From a checkpoint of a small mixture-of-experts model trained on Wikipedia: 39.8M parameters, a softmax router.
Below are experts of layer 4 (counted from 0) of a mixture-of-experts language model. Rows are named router (the router's row for the expert) and show model dimensions 0-159. Each number is 50 + 10 x the weight over its row's rms, rounded and kept within 0 to 99.
After each expert's rows: a language model's description of what the expert responds to. This comes from a sample of Wikipedia text that the model never trained on.

# expert 28
router:37 38 58 52 41 47 67 58 32 44 49 38 49 57 40 43 61 57 60 64 37 58 45 65 50 55 48 50 59 34 46 46 55 63 57 47 41 43 59 39 62 50 41 62 26 49 42 30 53 56 53 57 43 26 29 53 58 46 56 61 53 50 41 49 45 47 49 66 66 65 63 62 43 45 59 56 56 51 46 30 53 56 48 60 32 44 43 43 49 65 52 46 47 47 45 42 60 55 46 38 37 51 35 35 38 34 71 38 41 34 54 39 41 30 62 40 37 28 53 58 62 55 55 48 57 61 40 59 49 56 64 42 60 43 55 39 44 54 53 57 40 57 37 47 44 50 63 58 71 56 43 63 36 49 53 50 57 66 53 52
Scientific and taxonomic suffixes

# expert 47
router:58 48 35 63 41 54 45 74 66 53 39 65 58 67 59 63 33 66 52 46 32 41 62 33 55 47 34 58 51 42 40 54 37 49 39 16 50 28 48 49 38 61 63 59 40 40 63 63 58 50 46 35 68 50 43 62 41 45 56 48 50 34 44 55 36 35 53 60 43 60 58 37 58 47 75 58 54 48 46 49 61 40 51 47 49 57 44 54 63 52 30 40 59 59 45 46 46 53 48 52 53 56 62 57 63 54 51 57 50 49 41 55 44 35 43 59 58 55 49 44 38 56 44 52 50 57 47 40 44 47 59 51 47 43 45 56 58 26 50 56 58 47 68 42 67 43 38 55 57 66 55 66 43 45 54 46 36 38 56 54
Sentence-final periods

# expert 7
router:58 45 44 29 32 50 38 55 34 35 45 42 51 48 53 73 58 49 49 38 65 52 52 48 63 74 65 42 46 65 68 57 60 44 33 63 64 61 35 41 38 47 61 46 56 55 41 64 62 59 61 43 46 49 56 37 40 59 45 47 49 34 57 61 51 45 58 48 46 34 38 55 40 53 36 49 37 42 55 65 63 58 57 53 36 51 45 50 44 40 49 63 61 64 43 59 44 49 53 56 55 49 42 54 46 47 56 42 42 58 37 38 56 38 42 43 52 50 51 54 62 45 55 35 39 38 53 50 57 36 48 49 34 41 66 39 57 50 48 38 38 30 50 52 48 69 42 42 40 40 48 44 72 65 54 24 34 55 40 57
Title-case function words

# expert 50
router:58 63 34 40 32 65 46 48 46 63 47 46 45 45 51 31 63 62 45 28 70 51 45 40 61 40 53 46 40 45 44 56 63 55 45 61 34 52 45 53 56 39 44 66 51 65 54 61 63 54 44 38 41 53 43 50 49 50 46 40 50 53 59 50 46 63 43 34 66 57 37 58 30 52 58 31 53 63 54 43 48 47 57 58 43 34 58 58 50 37 52 71 61 44 50 64 69 51 59 55 37 38 63 43 57 31 46 48 44 42 41 60 54 50 42 69 62 40 61 40 43 56 53 53 33 54 41 43 44 34 44 55 51 41 43 34 59 45 52 31 56 45 45 40 41 38 68 43 45 60 47 47 55 54 67 69 27 54 45 39
Prepositions after verbs

# expert 48
router:46 48 56 56 48 35 46 50 47 51 45 45 40 37 40 54 55 47 57 41 49 47 43 71 56 65 46 64 80 51 50 63 54 43 47 41 68 56 49 39 35 57 50 37 48 58 41 58 68 40 38 67 64 64 48 60 51 42 48 55 49 69 45 56 65 53 69 59 71 31 59 53 49 51 73 60 30 30 49 39 47 66 55 37 47 64 45 59 43 53 63 47 61 58 62 64 55 40 49 58 44 46 55 51 66 51 49 36 50 51 59 55 53 58 53 46 39 57 31 50 35 46 38 36 32 52 62 40 40 39 39 50 48 35 56 56 48 43 36 51 57 48 57 54 42 61 42 42 46 70 40 66 44 44 56 54 65 54 48 43
Central European name pieces

# expert 56
router:52 33 54 39 51 65 62 52 62 67 47 35 61 52 62 55 52 66 54 62 60 61 64 42 41 46 45 49 52 48 54 59 50 63 32 29 64 59 48 49 54 64 51 49 37 52 65 51 44 52 62 57 50 33 66 55 47 41 43 44 48 65 46 54 35 65 54 62 61 59 43 46 44 45 32 58 43 50 37 54 38 49 68 59 28 39 49 38 62 59 47 41 48 52 48 46 47 43 48 53 43 64 64 33 64 49 58 45 41 41 41 54 31 59 70 36 36 61 39 49 46 48 54 60 54 54 44 40 32 71 46 73 58 49 43 51 59 47 54 52 48 55 64 58 32 63 41 49 41 53 66 45 36 39 43 37 67 38 50 43
Line breaks in lists

# expert 63
router:67 37 51 43 36 34 21 59 35 36 53 49 48 70 45 50 62 49 35 59 48 60 48 66 43 57 50 47 66 63 59 43 54 66 42 53 49 54 47 53 47 52 65 62 51 56 46 68 44 49 62 34 60 57 48 54 38 53 44 40 46 45 40 70 65 59 53 61 60 56 63 53 55 35 72 48 30 60 59 52 40 56 49 34 59 58 51 43 50 31 42 58 48 47 36 49 51 53 50 51 66 39 63 43 35 60 60 46 45 38 45 35 54 60 51 46 67 59 29 46 47 44 61 41 46 42 47 68 47 61 65 45 61 52 55 58 23 46 60 50 49 50 55 67 36 59 57 41 61 62 47 56 48 53 54 42 57 49 51 59
Mid-name word pieces

# expert 53
router:30 28 44 58 56 61 69 50 35 48 37 29 55 61 50 58 43 53 43 48 40 41 58 51 51 78 44 39 64 38 52 62 64 46 43 56 52 36 54 32 28 68 39 34 46 47 43 46 43 52 37 52 51 44 39 52 56 56 55 38 48 54 34 55 55 33 47 58 63 48 48 63 53 45 61 55 62 48 38 35 47 40 27 63 72 37 43 38 57 47 65 47 40 50 52 48 59 40 48 47 35 53 36 53 46 40 56 32 47 40 39 51 49 53 68 55 41 44 33 52 51 48 51 40 53 62 47 53 47 41 37 51 54 54 49 55 61 47 41 40 56 53 50 49 61 55 49 48 38 73 58 59 41 57 29 57 64 63 54 40
Name endings

# expert 49
router:46 45 66 44 59 46 58 57 30 41 39 59 50 38 60 55 60 60 51 61 35 53 36 38 58 47 38 42 50 41 50 43 49 56 50 67 56 42 49 47 56 52 59 56 39 55 60 59 48 39 43 59 57 67 42 46 46 30 48 52 29 44 55 41 48 45 68 68 64 55 59 55 64 58 25 47 42 43 54 51 61 52 63 46 63 57 36 35 67 44 48 37 51 56 50 63 34 51 46 56 57 47 42 38 41 51 61 48 58 42 71 58 41 38 38 37 37 55 49 52 72 43 55 54 65 53 50 38 70 66 44 53 47 52 68 67 44 58 48 69 64 36 53 55 42 59 43 52 62 39 55 43 32 48 61 51 63 38 38 58
Creative work and professions

# expert 14
router:36 50 42 51 45 44 60 37 67 56 32 54 40 46 47 51 33 50 57 53 52 52 52 49 66 41 49 39 55 47 56 32 55 49 54 66 66 53 48 52 51 42 54 59 58 55 64 46 34 51 43 53 62 54 46 50 57 53 62 51 38 30 50 61 31 47 54 33 35 50 50 46 58 76 71 29 36 45 39 55 55 40 51 64 57 54 49 66 48 49 42 40 58 59 64 31 48 50 38 42 48 50 53 55 44 68 59 46 62 54 47 57 49 37 70 56 63 50 42 36 36 57 47 60 35 70 37 76 66 61 65 52 42 56 42 64 48 57 53 56 43 47 67 56 63 48 34 39 31 42 41 38 57 53 54 46 41 46 46 59
Table header cells

# expert 18
router:59 46 35 55 66 60 69 44 46 60 54 45 50 51 58 52 47 52 49 27 59 40 38 37 56 48 47 60 77 60 54 55 57 53 49 36 54 30 38 59 51 57 57 55 48 60 60 46 47 60 40 35 53 66 46 65 46 56 38 33 37 59 58 37 67 45 53 48 58 53 40 50 63 54 51 44 64 53 52 36 42 59 28 38 33 54 48 51 41 51 39 38 32 47 50 40 39 43 47 42 49 49 65 41 44 52 58 33 47 48 47 49 56 46 41 48 58 65 44 37 33 58 44 49 58 58 29 44 39 44 65 37 49 64 35 39 50 41 55 42 52 33 58 44 64 65 38 37 49 63 58 66 46 65 39 72 52 38 52 42
Space before numbers

# expert 30
router:59 33 70 55 49 69 55 63 50 61 56 61 47 52 46 56 56 37 61 73 44 48 38 50 46 31 40 38 37 42 61 39 56 59 48 49 53 41 42 60 62 43 44 55 63 45 48 51 50 32 67 31 47 59 57 49 41 45 56 47 59 53 58 30 46 44 58 55 51 50 60 57 46 47 40 53 39 61 58 73 56 52 63 40 66 40 53 71 35 59 60 52 52 48 56 50 40 38 55 57 41 52 50 61 37 48 43 49 54 55 45 55 50 42 50 61 43 50 49 38 40 68 51 50 58 20 62 52 31 72 64 58 41 38 38 43 61 60 38 44 52 66 44 39 49 44 57 39 55 42 40 31 67 57 37 54 54 53 62 60
Table row line breaks

# expert 60
router:30 63 45 33 56 41 70 67 58 62 60 31 48 56 42 56 65 64 57 47 36 48 66 54 42 53 53 74 60 66 55 47 56 37 68 56 49 47 44 46 46 52 50 48 47 54 50 60 41 37 52 48 34 67 51 50 41 50 67 50 53 52 55 55 50 40 46 44 45 37 37 45 40 58 54 60 34 51 59 51 56 38 68 57 34 48 55 40 33 58 64 56 49 61 70 53 29 39 38 36 57 60 51 36 53 43 52 59 47 73 48 62 47 65 64 44 55 61 48 47 45 48 44 40 57 52 56 35 50 33 51 43 40 38 40 39 67 39 56 51 49 62 59 56 41 50 38 33 55 33 64 42 48 61 51 52 61 54 40 49
Leading digit of years

# expert 59
router:59 53 43 49 43 47 23 50 49 31 71 43 46 54 32 42 58 36 48 54 61 56 39 51 58 59 46 55 72 55 59 51 56 57 64 67 61 49 41 38 61 54 58 48 55 57 34 46 45 51 57 40 42 53 44 54 40 52 58 55 66 50 39 63 62 57 60 54 56 63 45 40 54 46 49 53 41 54 36 54 53 42 42 34 39 40 57 55 42 31 42 68 44 43 49 44 55 55 67 39 56 53 54 48 44 67 48 28 34 47 70 39 43 54 59 45 54 35 42 65 60 53 65 26 59 42 47 71 43 44 53 63 59 44 54 51 24 43 49 52 49 60 46 64 55 45 66 43 55 53 40 62 39 37 57 46 70 52 55 64
Taxonomy name initials

# expert 3
router:40 57 46 44 49 59 41 42 67 42 54 76 62 61 56 45 52 38 43 56 54 52 72 53 53 71 60 32 46 53 56 69 44 45 53 61 52 42 80 55 68 45 52 43 45 44 48 44 55 41 48 47 62 31 52 30 54 46 56 59 41 47 63 61 36 37 53 31 45 48 46 46 46 71 61 65 25 58 60 59 51 49 49 58 66 55 54 53 62 48 55 48 66 39 50 45 62 46 67 57 48 43 52 36 56 58 43 58 41 62 23 56 35 46 44 52 51 65 40 43 30 51 58 42 57 45 52 50 64 61 48 54 52 62 47 40 38 44 52 58 58 50 61 49 46 42 62 45 41 62 49 44 42 41 52 61 38 60 36 55
Past-tense action verbs

# expert 23
router:38 59 49 34 46 57 40 60 49 36 36 61 58 45 65 49 63 60 65 42 46 53 44 68 52 44 37 67 63 55 51 56 50 39 62 38 44 42 58 40 57 49 54 49 44 57 49 54 74 66 37 61 38 51 40 59 60 53 57 49 44 51 52 58 57 30 51 27 54 56 66 34 62 40 63 65 54 35 59 32 43 64 53 52 56 40 42 55 31 48 54 41 51 53 29 43 50 46 57 39 53 60 57 54 62 64 38 67 39 41 63 37 39 67 57 47 41 42 54 53 75 49 40 45 40 59 45 58 31 43 44 48 61 46 52 39 41 49 47 43 52 48 29 33 53 62 50 57 58 66 48 52 42 45 44 35 46 50 47 46
Consonant clusters in words

# expert 40
router:64 41 47 55 42 71 75 52 46 57 56 34 33 51 62 50 73 54 68 33 43 52 58 59 56 63 49 52 45 54 62 52 42 57 56 58 63 58 52 37 47 56 41 55 60 58 51 52 42 46 40 50 45 51 52 59 62 50 47 42 44 53 46 39 67 41 36 57 46 51 55 38 42 40 46 29 41 41 32 52 40 56 32 37 43 29 39 75 39 55 39 40 43 59 70 33 50 48 54 43 52 41 62 45 37 70 60 50 32 53 44 53 57 36 57 40 48 64 61 56 39 45 54 61 41 51 46 43 59 58 45 54 57 54 29 50 52 49 47 45 51 47 54 47 39 48 59 29 45 36 71 53 31 41 37 52 42 45 48 44
Table cell and parenthesis openers

# expert 57
router:44 62 50 47 45 52 68 45 69 54 48 50 62 47 35 44 59 75 46 51 32 49 58 60 54 26 54 58 56 56 36 61 51 50 68 37 37 49 50 48 56 35 56 44 51 44 49 44 42 59 36 37 43 39 33 50 47 60 44 62 68 51 46 38 37 63 50 52 71 62 66 34 45 64 45 62 39 62 66 55 45 34 66 62 49 54 67 41 56 48 41 58 58 43 46 39 61 41 43 42 59 40 32 43 51 29 56 58 56 36 40 32 41 48 43 72 39 47 49 54 62 44 53 44 41 41 54 47 54 51 65 54 53 36 41 59 41 59 56 62 57 66 51 49 61 63 38 42 64 45 69 49 48 46 44 48 51 47 54 47
Digits in numbers

# expert 42
router:53 39 46 39 53 51 51 44 55 49 36 54 52 42 48 60 59 63 53 66 55 59 54 55 42 64 36 61 74 50 48 55 57 39 36 35 76 49 65 47 67 55 42 41 51 61 56 69 72 34 44 46 64 62 52 55 47 31 35 62 49 54 48 59 53 69 53 50 44 48 47 46 39 59 59 61 49 48 45 67 55 45 54 46 56 55 42 51 41 60 43 33 63 52 68 69 48 45 38 50 57 67 70 45 47 35 53 51 73 47 52 44 44 68 32 46 58 58 40 54 34 43 59 51 50 41 50 42 57 68 65 59 49 44 53 63 51 31 44 56 59 51 63 51 35 54 41 53 54 49 28 62 49 38 51 62 45 45 58 45
Mid-word English syllables

# expert 55
router:43 47 53 47 61 45 46 72 40 39 59 45 53 55 54 61 34 61 62 54 27 49 45 48 34 42 45 64 33 44 43 36 47 65 50 48 46 49 49 44 56 35 52 57 37 47 54 44 50 35 48 53 59 42 36 50 47 29 47 39 28 56 38 31 30 52 60 52 56 36 45 52 44 54 49 41 66 59 30 37 47 32 37 53 60 45 33 64 47 31 50 45 50 52 38 57 55 51 50 34 52 57 42 34 46 38 44 39 49 63 65 62 44 45 53 53 62 46 51 62 48 33 68 49 56 50 48 49 62 59 32 42 56 49 48 68 45 48 42 61 46 60 51 57 66 61 60 45 47 31 50 63 39 56 52 42 67 51 41 72
Family and personal roles

# expert 31
router:49 58 60 71 34 37 54 34 68 85 30 51 47 46 60 59 59 63 54 54 50 51 44 51 48 47 51 44 53 41 47 39 45 39 42 56 32 53 53 53 48 60 40 33 61 58 45 46 37 44 40 49 61 42 42 47 54 58 54 49 38 52 37 35 48 42 48 54 39 54 63 56 42 58 47 48 59 65 56 48 48 41 49 48 71 51 50 40 66 62 53 46 46 54 47 55 48 58 57 49 31 41 30 48 52 40 49 43 52 55 46 50 50 64 32 45 30 51 41 53 54 60 38 44 40 58 64 57 74 59 42 52 58 32 50 59 36 48 60 62 37 47 37 51 38 47 61 71 79 53 45 60 56 56 52 41 61 40 71 42
Number tails and units

# expert 20
router:34 60 65 35 46 55 70 50 26 40 49 38 62 34 48 39 67 64 55 47 43 61 40 63 43 62 45 44 68 48 50 54 47 57 67 33 45 48 64 40 42 57 34 36 43 37 43 22 57 49 39 63 40 53 41 55 57 44 50 63 52 60 41 57 63 41 45 53 59 50 60 67 53 51 63 52 57 52 63 36 39 51 45 53 65 23 42 39 57 59 67 37 49 52 44 43 46 32 46 38 44 46 44 43 42 55 57 33 63 48 45 37 54 53 50 44 41 43 34 53 42 48 53 25 59 50 53 61 59 57 46 47 47 36 44 42 55 47 56 48 60 47 50 62 49 58 52 44 50 75 52 58 42 38 46 41 53 42 56 44
Foreign name endings

# expert 5
router:61 38 61 55 53 46 41 43 39 61 64 46 54 52 36 59 58 38 57 41 64 36 74 47 41 58 49 54 69 49 55 56 59 38 41 43 62 59 46 74 51 60 57 55 58 47 35 48 46 37 52 56 45 45 59 50 51 42 32 52 59 57 67 59 56 71 61 61 64 45 50 48 33 45 46 59 44 38 50 46 57 62 53 66 40 49 50 55 51 44 48 55 59 48 70 52 39 35 28 51 62 48 55 48 63 42 58 44 50 49 45 60 45 63 68 29 45 61 42 51 38 54 54 53 55 39 43 44 38 65 51 73 34 58 64 58 48 64 51 36 47 37 62 69 38 60 47 37 40 48 49 58 73 60 49 49 53 56 34 54
Name fragments, table pipes

# expert 26
router:72 67 74 26 55 48 37 74 36 27 57 59 53 54 41 47 54 48 30 59 50 66 52 53 56 38 55 57 60 54 68 44 46 40 54 52 58 70 63 60 53 40 56 44 50 40 50 51 39 47 57 42 54 31 56 48 55 33 49 44 65 43 50 52 40 53 34 54 48 54 47 65 50 56 52 36 43 39 47 60 65 42 60 57 38 44 44 29 51 55 47 72 51 45 41 45 40 36 36 66 64 34 38 50 60 47 42 37 49 48 43 62 52 51 61 52 48 40 76 54 52 45 48 40 58 45 43 50 60 33 53 60 42 46 57 46 56 45 54 46 47 42 49 63 54 34 65 62 63 54 45 51 43 44 51 51 51 47 33 32
Word-start after punctuation

# expert 29
router:46 48 52 35 40 51 46 67 50 65 43 49 48 51 48 44 40 62 66 35 55 61 62 39 57 55 62 47 41 50 27 60 52 49 34 56 57 43 42 51 33 45 54 49 43 49 56 36 42 77 37 43 68 40 59 43 55 46 52 60 63 44 44 57 29 62 52 41 57 48 42 58 44 51 65 39 46 53 48 50 65 49 53 54 27 40 38 46 48 49 44 39 62 53 48 61 61 44 59 68 35 54 64 42 63 36 69 49 50 59 48 44 58 36 62 49 63 47 63 23 51 44 55 35 39 43 52 59 60 33 60 45 44 47 54 46 55 46 52 24 59 39 48 52 58 51 43 60 37 60 48 50 63 54 62 42 38 51 32 28
Temporal clause conjunctions

# expert 62
router:33 64 45 47 38 53 39 58 68 40 34 61 48 50 51 43 44 48 36 41 46 47 57 38 46 51 55 38 38 61 33 50 52 38 40 49 40 56 63 50 28 44 48 42 64 66 67 54 51 73 60 45 46 51 48 65 52 37 40 47 66 49 50 64 50 57 35 46 57 41 40 33 48 47 46 66 42 65 50 59 53 46 57 40 34 38 51 61 43 37 49 53 65 40 65 63 56 33 48 46 59 58 54 54 48 59 51 38 40 59 34 63 59 58 68 69 54 53 40 42 53 34 36 62 50 44 46 36 54 49 35 63 46 51 53 38 63 39 58 54 63 44 26 40 59 49 54 53 63 33 48 49 53 49 65 59 40 33 46 42
Numbers in dates and scores

# expert 10
router:39 46 62 36 42 36 74 42 25 41 57 40 68 44 41 58 54 57 58 49 38 45 51 61 47 52 37 48 61 48 46 69 44 46 56 33 40 52 44 37 39 59 34 43 34 35 43 39 36 60 56 57 37 67 43 46 45 59 36 42 51 64 62 37 58 45 42 52 62 55 51 72 61 54 69 57 66 49 39 32 48 44 47 32 53 38 48 41 48 45 54 51 60 51 57 39 53 52 59 41 51 56 42 43 45 46 53 47 57 58 41 54 65 55 48 34 43 49 46 55 42 53 39 46 52 71 44 49 59 54 43 73 56 34 49 41 52 58 55 33 48 55 65 43 45 64 59 60 37 72 42 48 41 62 48 37 58 40 62 42
Foreign name vowel endings

# expert 22
router:58 70 58 50 49 51 67 69 58 50 61 32 49 30 63 59 59 63 68 40 53 43 54 48 54 53 46 60 33 53 44 48 54 50 55 66 58 54 57 47 33 57 70 48 47 40 50 57 28 43 43 60 46 45 67 50 62 33 47 36 41 48 60 37 61 50 37 56 51 42 47 50 35 27 60 37 42 46 44 50 56 41 51 43 30 54 44 80 53 48 43 37 38 53 48 52 47 43 54 49 49 39 67 40 40 63 42 36 46 50 38 60 48 39 50 41 36 66 66 58 55 45 40 40 46 38 64 40 71 37 57 52 48 54 50 67 43 49 51 48 49 55 51 41 40 60 65 36 54 46 62 68 54 44 37 37 49 44 51 49
Opening parentheses and dates

# expert 13
router:54 45 53 71 52 59 37 41 60 43 62 44 50 38 43 48 46 41 56 39 55 49 45 62 49 40 50 58 76 57 56 76 46 54 48 55 63 43 52 42 59 48 59 62 54 61 50 60 55 56 43 51 50 44 52 47 66 54 49 42 38 70 47 59 58 43 52 40 40 53 37 35 68 46 46 52 44 53 60 53 53 68 36 43 50 68 60 56 41 39 47 65 31 61 42 48 57 64 44 60 38 60 44 43 55 59 41 58 48 38 65 54 34 58 55 58 62 65 35 51 45 48 33 42 54 45 46 56 32 31 54 39 68 53 44 49 27 35 43 40 51 37 32 36 35 65 47 59 54 56 36 68 52 38 46 35 56 52 37 52
Consonant-cluster word pieces

# expert 11
router:37 58 37 62 60 49 71 39 70 65 31 64 64 48 37 46 46 59 49 45 40 46 55 60 50 46 57 52 47 55 38 59 54 52 64 58 47 60 32 44 37 35 47 51 51 36 63 55 39 67 50 39 43 60 31 63 45 50 50 44 47 56 40 46 44 60 58 50 53 43 61 31 54 57 42 61 35 62 70 61 54 49 50 52 62 38 36 36 39 61 50 54 61 54 56 48 52 45 37 39 62 45 38 45 56 33 51 70 49 49 55 38 53 55 60 75 41 54 40 31 56 52 52 55 53 58 49 68 60 55 56 55 51 44 55 36 45 50 61 71 58 67 58 38 57 39 44 36 63 52 56 48 41 52 47 41 37 36 70 47
Digits after decimals

# expert 15
router:26 64 36 47 44 52 64 50 61 54 30 51 56 55 72 52 41 55 58 48 54 46 40 31 58 43 42 55 34 62 53 52 52 54 52 61 55 44 47 72 25 54 57 62 60 53 61 55 44 55 42 56 37 44 35 41 71 51 55 39 30 44 44 35 43 57 49 48 57 58 43 59 49 36 37 54 65 65 54 58 49 25 49 45 40 60 69 36 67 48 50 46 29 47 40 41 45 44 41 51 39 43 34 45 47 33 50 62 54 31 43 58 34 47 41 45 36 61 52 67 42 59 51 62 39 49 50 36 53 55 62 52 55 43 40 50 60 62 65 44 48 53 47 54 38 53 44 47 34 56 39 55 51 50 55 45 38 57 43 62
Closing brackets and quotes

# expert 8
router:60 52 35 67 48 43 40 68 54 53 66 53 45 54 19 49 52 28 37 48 59 53 52 62 48 25 51 52 64 55 56 46 60 40 59 63 51 56 35 57 50 45 42 58 50 41 53 59 47 27 53 53 56 46 59 57 37 59 59 51 60 37 41 62 46 48 50 62 62 45 61 44 62 60 35 35 31 49 47 55 38 42 65 53 26 40 45 37 60 47 44 58 43 51 33 61 45 48 37 46 50 33 51 25 52 62 51 46 47 63 51 54 62 47 41 52 48 47 61 46 57 62 38 37 57 54 60 44 38 28 54 66 33 56 61 51 55 53 46 57 47 49 45 67 42 46 61 46 49 54 68 47 41 48 55 56 69 56 34 50
Early word-piece fragments

# expert 44
router:69 29 32 41 34 47 56 47 53 59 47 34 38 39 34 61 41 37 43 60 45 52 44 71 46 59 38 40 84 35 44 67 41 51 40 39 65 55 63 53 40 64 49 57 50 45 39 48 59 56 50 44 64 51 60 57 50 39 47 45 37 59 53 52 59 43 52 51 48 42 66 37 60 45 66 55 64 60 23 41 47 46 39 45 55 36 36 49 42 53 54 48 51 43 55 54 69 69 46 69 39 64 41 49 64 52 48 54 53 57 50 57 56 41 38 45 38 47 50 54 40 61 59 71 49 62 48 59 47 49 39 60 54 46 61 46 57 54 63 49 53 45 46 58 35 57 52 40 49 40 31 57 36 50 56 55 36 53 60 54
English place-name suffixes

# expert 39
router:59 33 45 51 44 55 51 52 50 44 47 51 28 66 53 66 44 43 50 61 41 47 52 61 64 64 54 40 69 44 44 43 46 37 37 30 52 39 38 40 55 45 53 57 37 52 40 63 51 58 49 53 48 42 47 51 60 60 62 40 36 33 35 51 62 33 58 42 42 34 51 44 55 47 67 55 44 28 58 51 49 66 57 41 45 56 50 58 37 51 51 52 32 39 42 33 44 37 49 51 32 47 39 69 40 64 40 44 37 53 36 42 47 36 71 67 63 44 55 57 39 59 60 51 66 55 42 60 36 36 38 44 53 62 48 39 66 47 49 52 42 45 41 47 40 52 54 56 47 37 42 60 46 38 31 62 38 62 64 46
Word-final endings

# expert 61
router:48 26 59 56 45 44 77 46 28 72 38 39 61 62 60 51 62 62 46 70 30 64 41 45 50 60 51 43 55 36 53 51 64 66 59 64 31 51 58 53 49 55 43 40 56 59 64 59 64 52 52 58 44 63 56 57 45 52 52 39 54 46 67 37 50 38 39 50 42 64 46 39 40 55 53 54 71 45 52 52 37 33 49 44 59 44 67 52 51 47 70 47 38 48 51 61 25 45 57 44 37 62 63 67 35 58 63 58 48 46 50 48 56 48 45 48 41 50 58 51 47 54 59 46 63 47 42 46 65 53 46 50 37 60 40 61 47 50 63 43 41 46 36 36 51 38 52 60 65 45 44 50 45 65 44 64 37 47 42 53
Institution name words

# expert 35
router:69 51 56 50 49 50 37 51 41 50 48 50 53 59 66 47 47 49 55 56 50 54 52 52 42 53 58 57 61 56 51 41 54 44 33 34 53 67 67 56 66 51 65 62 68 49 67 63 50 57 64 42 38 32 53 42 67 62 62 54 49 43 46 58 56 59 35 33 55 61 34 47 50 34 68 44 59 53 49 68 62 53 50 56 48 63 57 49 50 44 42 69 41 54 60 74 37 24 36 54 47 67 36 69 57 37 51 46 50 41 49 45 47 55 73 50 56 29 41 45 46 60 52 63 64 50 51 58 52 60 58 55 47 50 44 49 37 49 27 40 50 38 59 42 70 39 62 57 57 46 50 50 45 43 50 65 49 54 62 56
Mid-word syllables

# expert 52
router:40 40 46 43 37 63 54 48 56 68 38 60 42 45 66 48 32 49 58 52 56 57 60 57 57 37 59 40 45 38 71 47 50 62 43 50 38 41 52 37 34 60 40 59 53 53 59 39 38 46 61 46 64 38 36 50 52 54 37 44 48 62 55 54 30 41 45 68 57 57 53 43 34 53 70 48 37 39 40 39 62 60 51 41 53 45 45 40 40 42 53 43 62 47 57 54 54 43 61 68 51 62 46 41 54 46 50 66 42 60 38 37 41 48 60 55 47 56 61 20 65 43 45 71 56 39 44 38 36 68 56 62 64 63 35 36 55 40 38 53 50 43 59 55 45 39 47 55 33 62 35 45 52 40 53 43 39 51 62 44
Sentence-final periods

# expert 37
router:56 54 58 58 48 35 63 52 50 37 57 54 50 39 49 51 57 62 32 55 36 34 40 44 37 50 59 63 43 56 32 36 54 48 60 64 38 35 52 53 59 45 54 47 55 46 41 43 46 44 40 46 38 61 66 70 40 38 69 54 73 48 31 42 73 30 44 49 51 49 37 42 48 48 58 82 48 58 62 49 65 47 40 54 49 36 34 64 54 31 50 56 53 49 59 58 48 54 37 29 50 48 58 53 50 43 34 30 42 61 75 52 49 47 47 48 48 51 62 29 53 44 40 47 51 37 53 48 61 51 48 44 55 42 66 43 40 57 56 65 52 51 44 33 57 49 57 51 63 49 54 52 40 57 50 56 62 46 50 59
Years and infobox fields

# expert 33
router:38 54 48 46 33 47 67 35 68 67 37 40 50 45 33 45 50 59 56 66 33 51 37 45 55 53 55 38 28 54 54 47 74 65 55 68 55 44 57 38 40 45 49 71 51 42 62 57 30 60 64 47 46 39 43 57 68 57 60 49 36 47 45 49 54 56 49 59 53 43 47 70 61 59 47 39 55 48 58 36 44 55 50 53 74 51 36 53 55 33 31 40 50 37 57 57 51 49 41 43 77 47 55 59 52 64 58 48 56 48 47 51 39 55 47 51 37 56 42 54 41 68 56 42 43 60 54 70 60 40 52 43 39 42 54 54 33 58 62 66 58 55 55 58 68 53 55 46 52 49 45 60 56 63 47 61 47 44 48 63
Table cell contents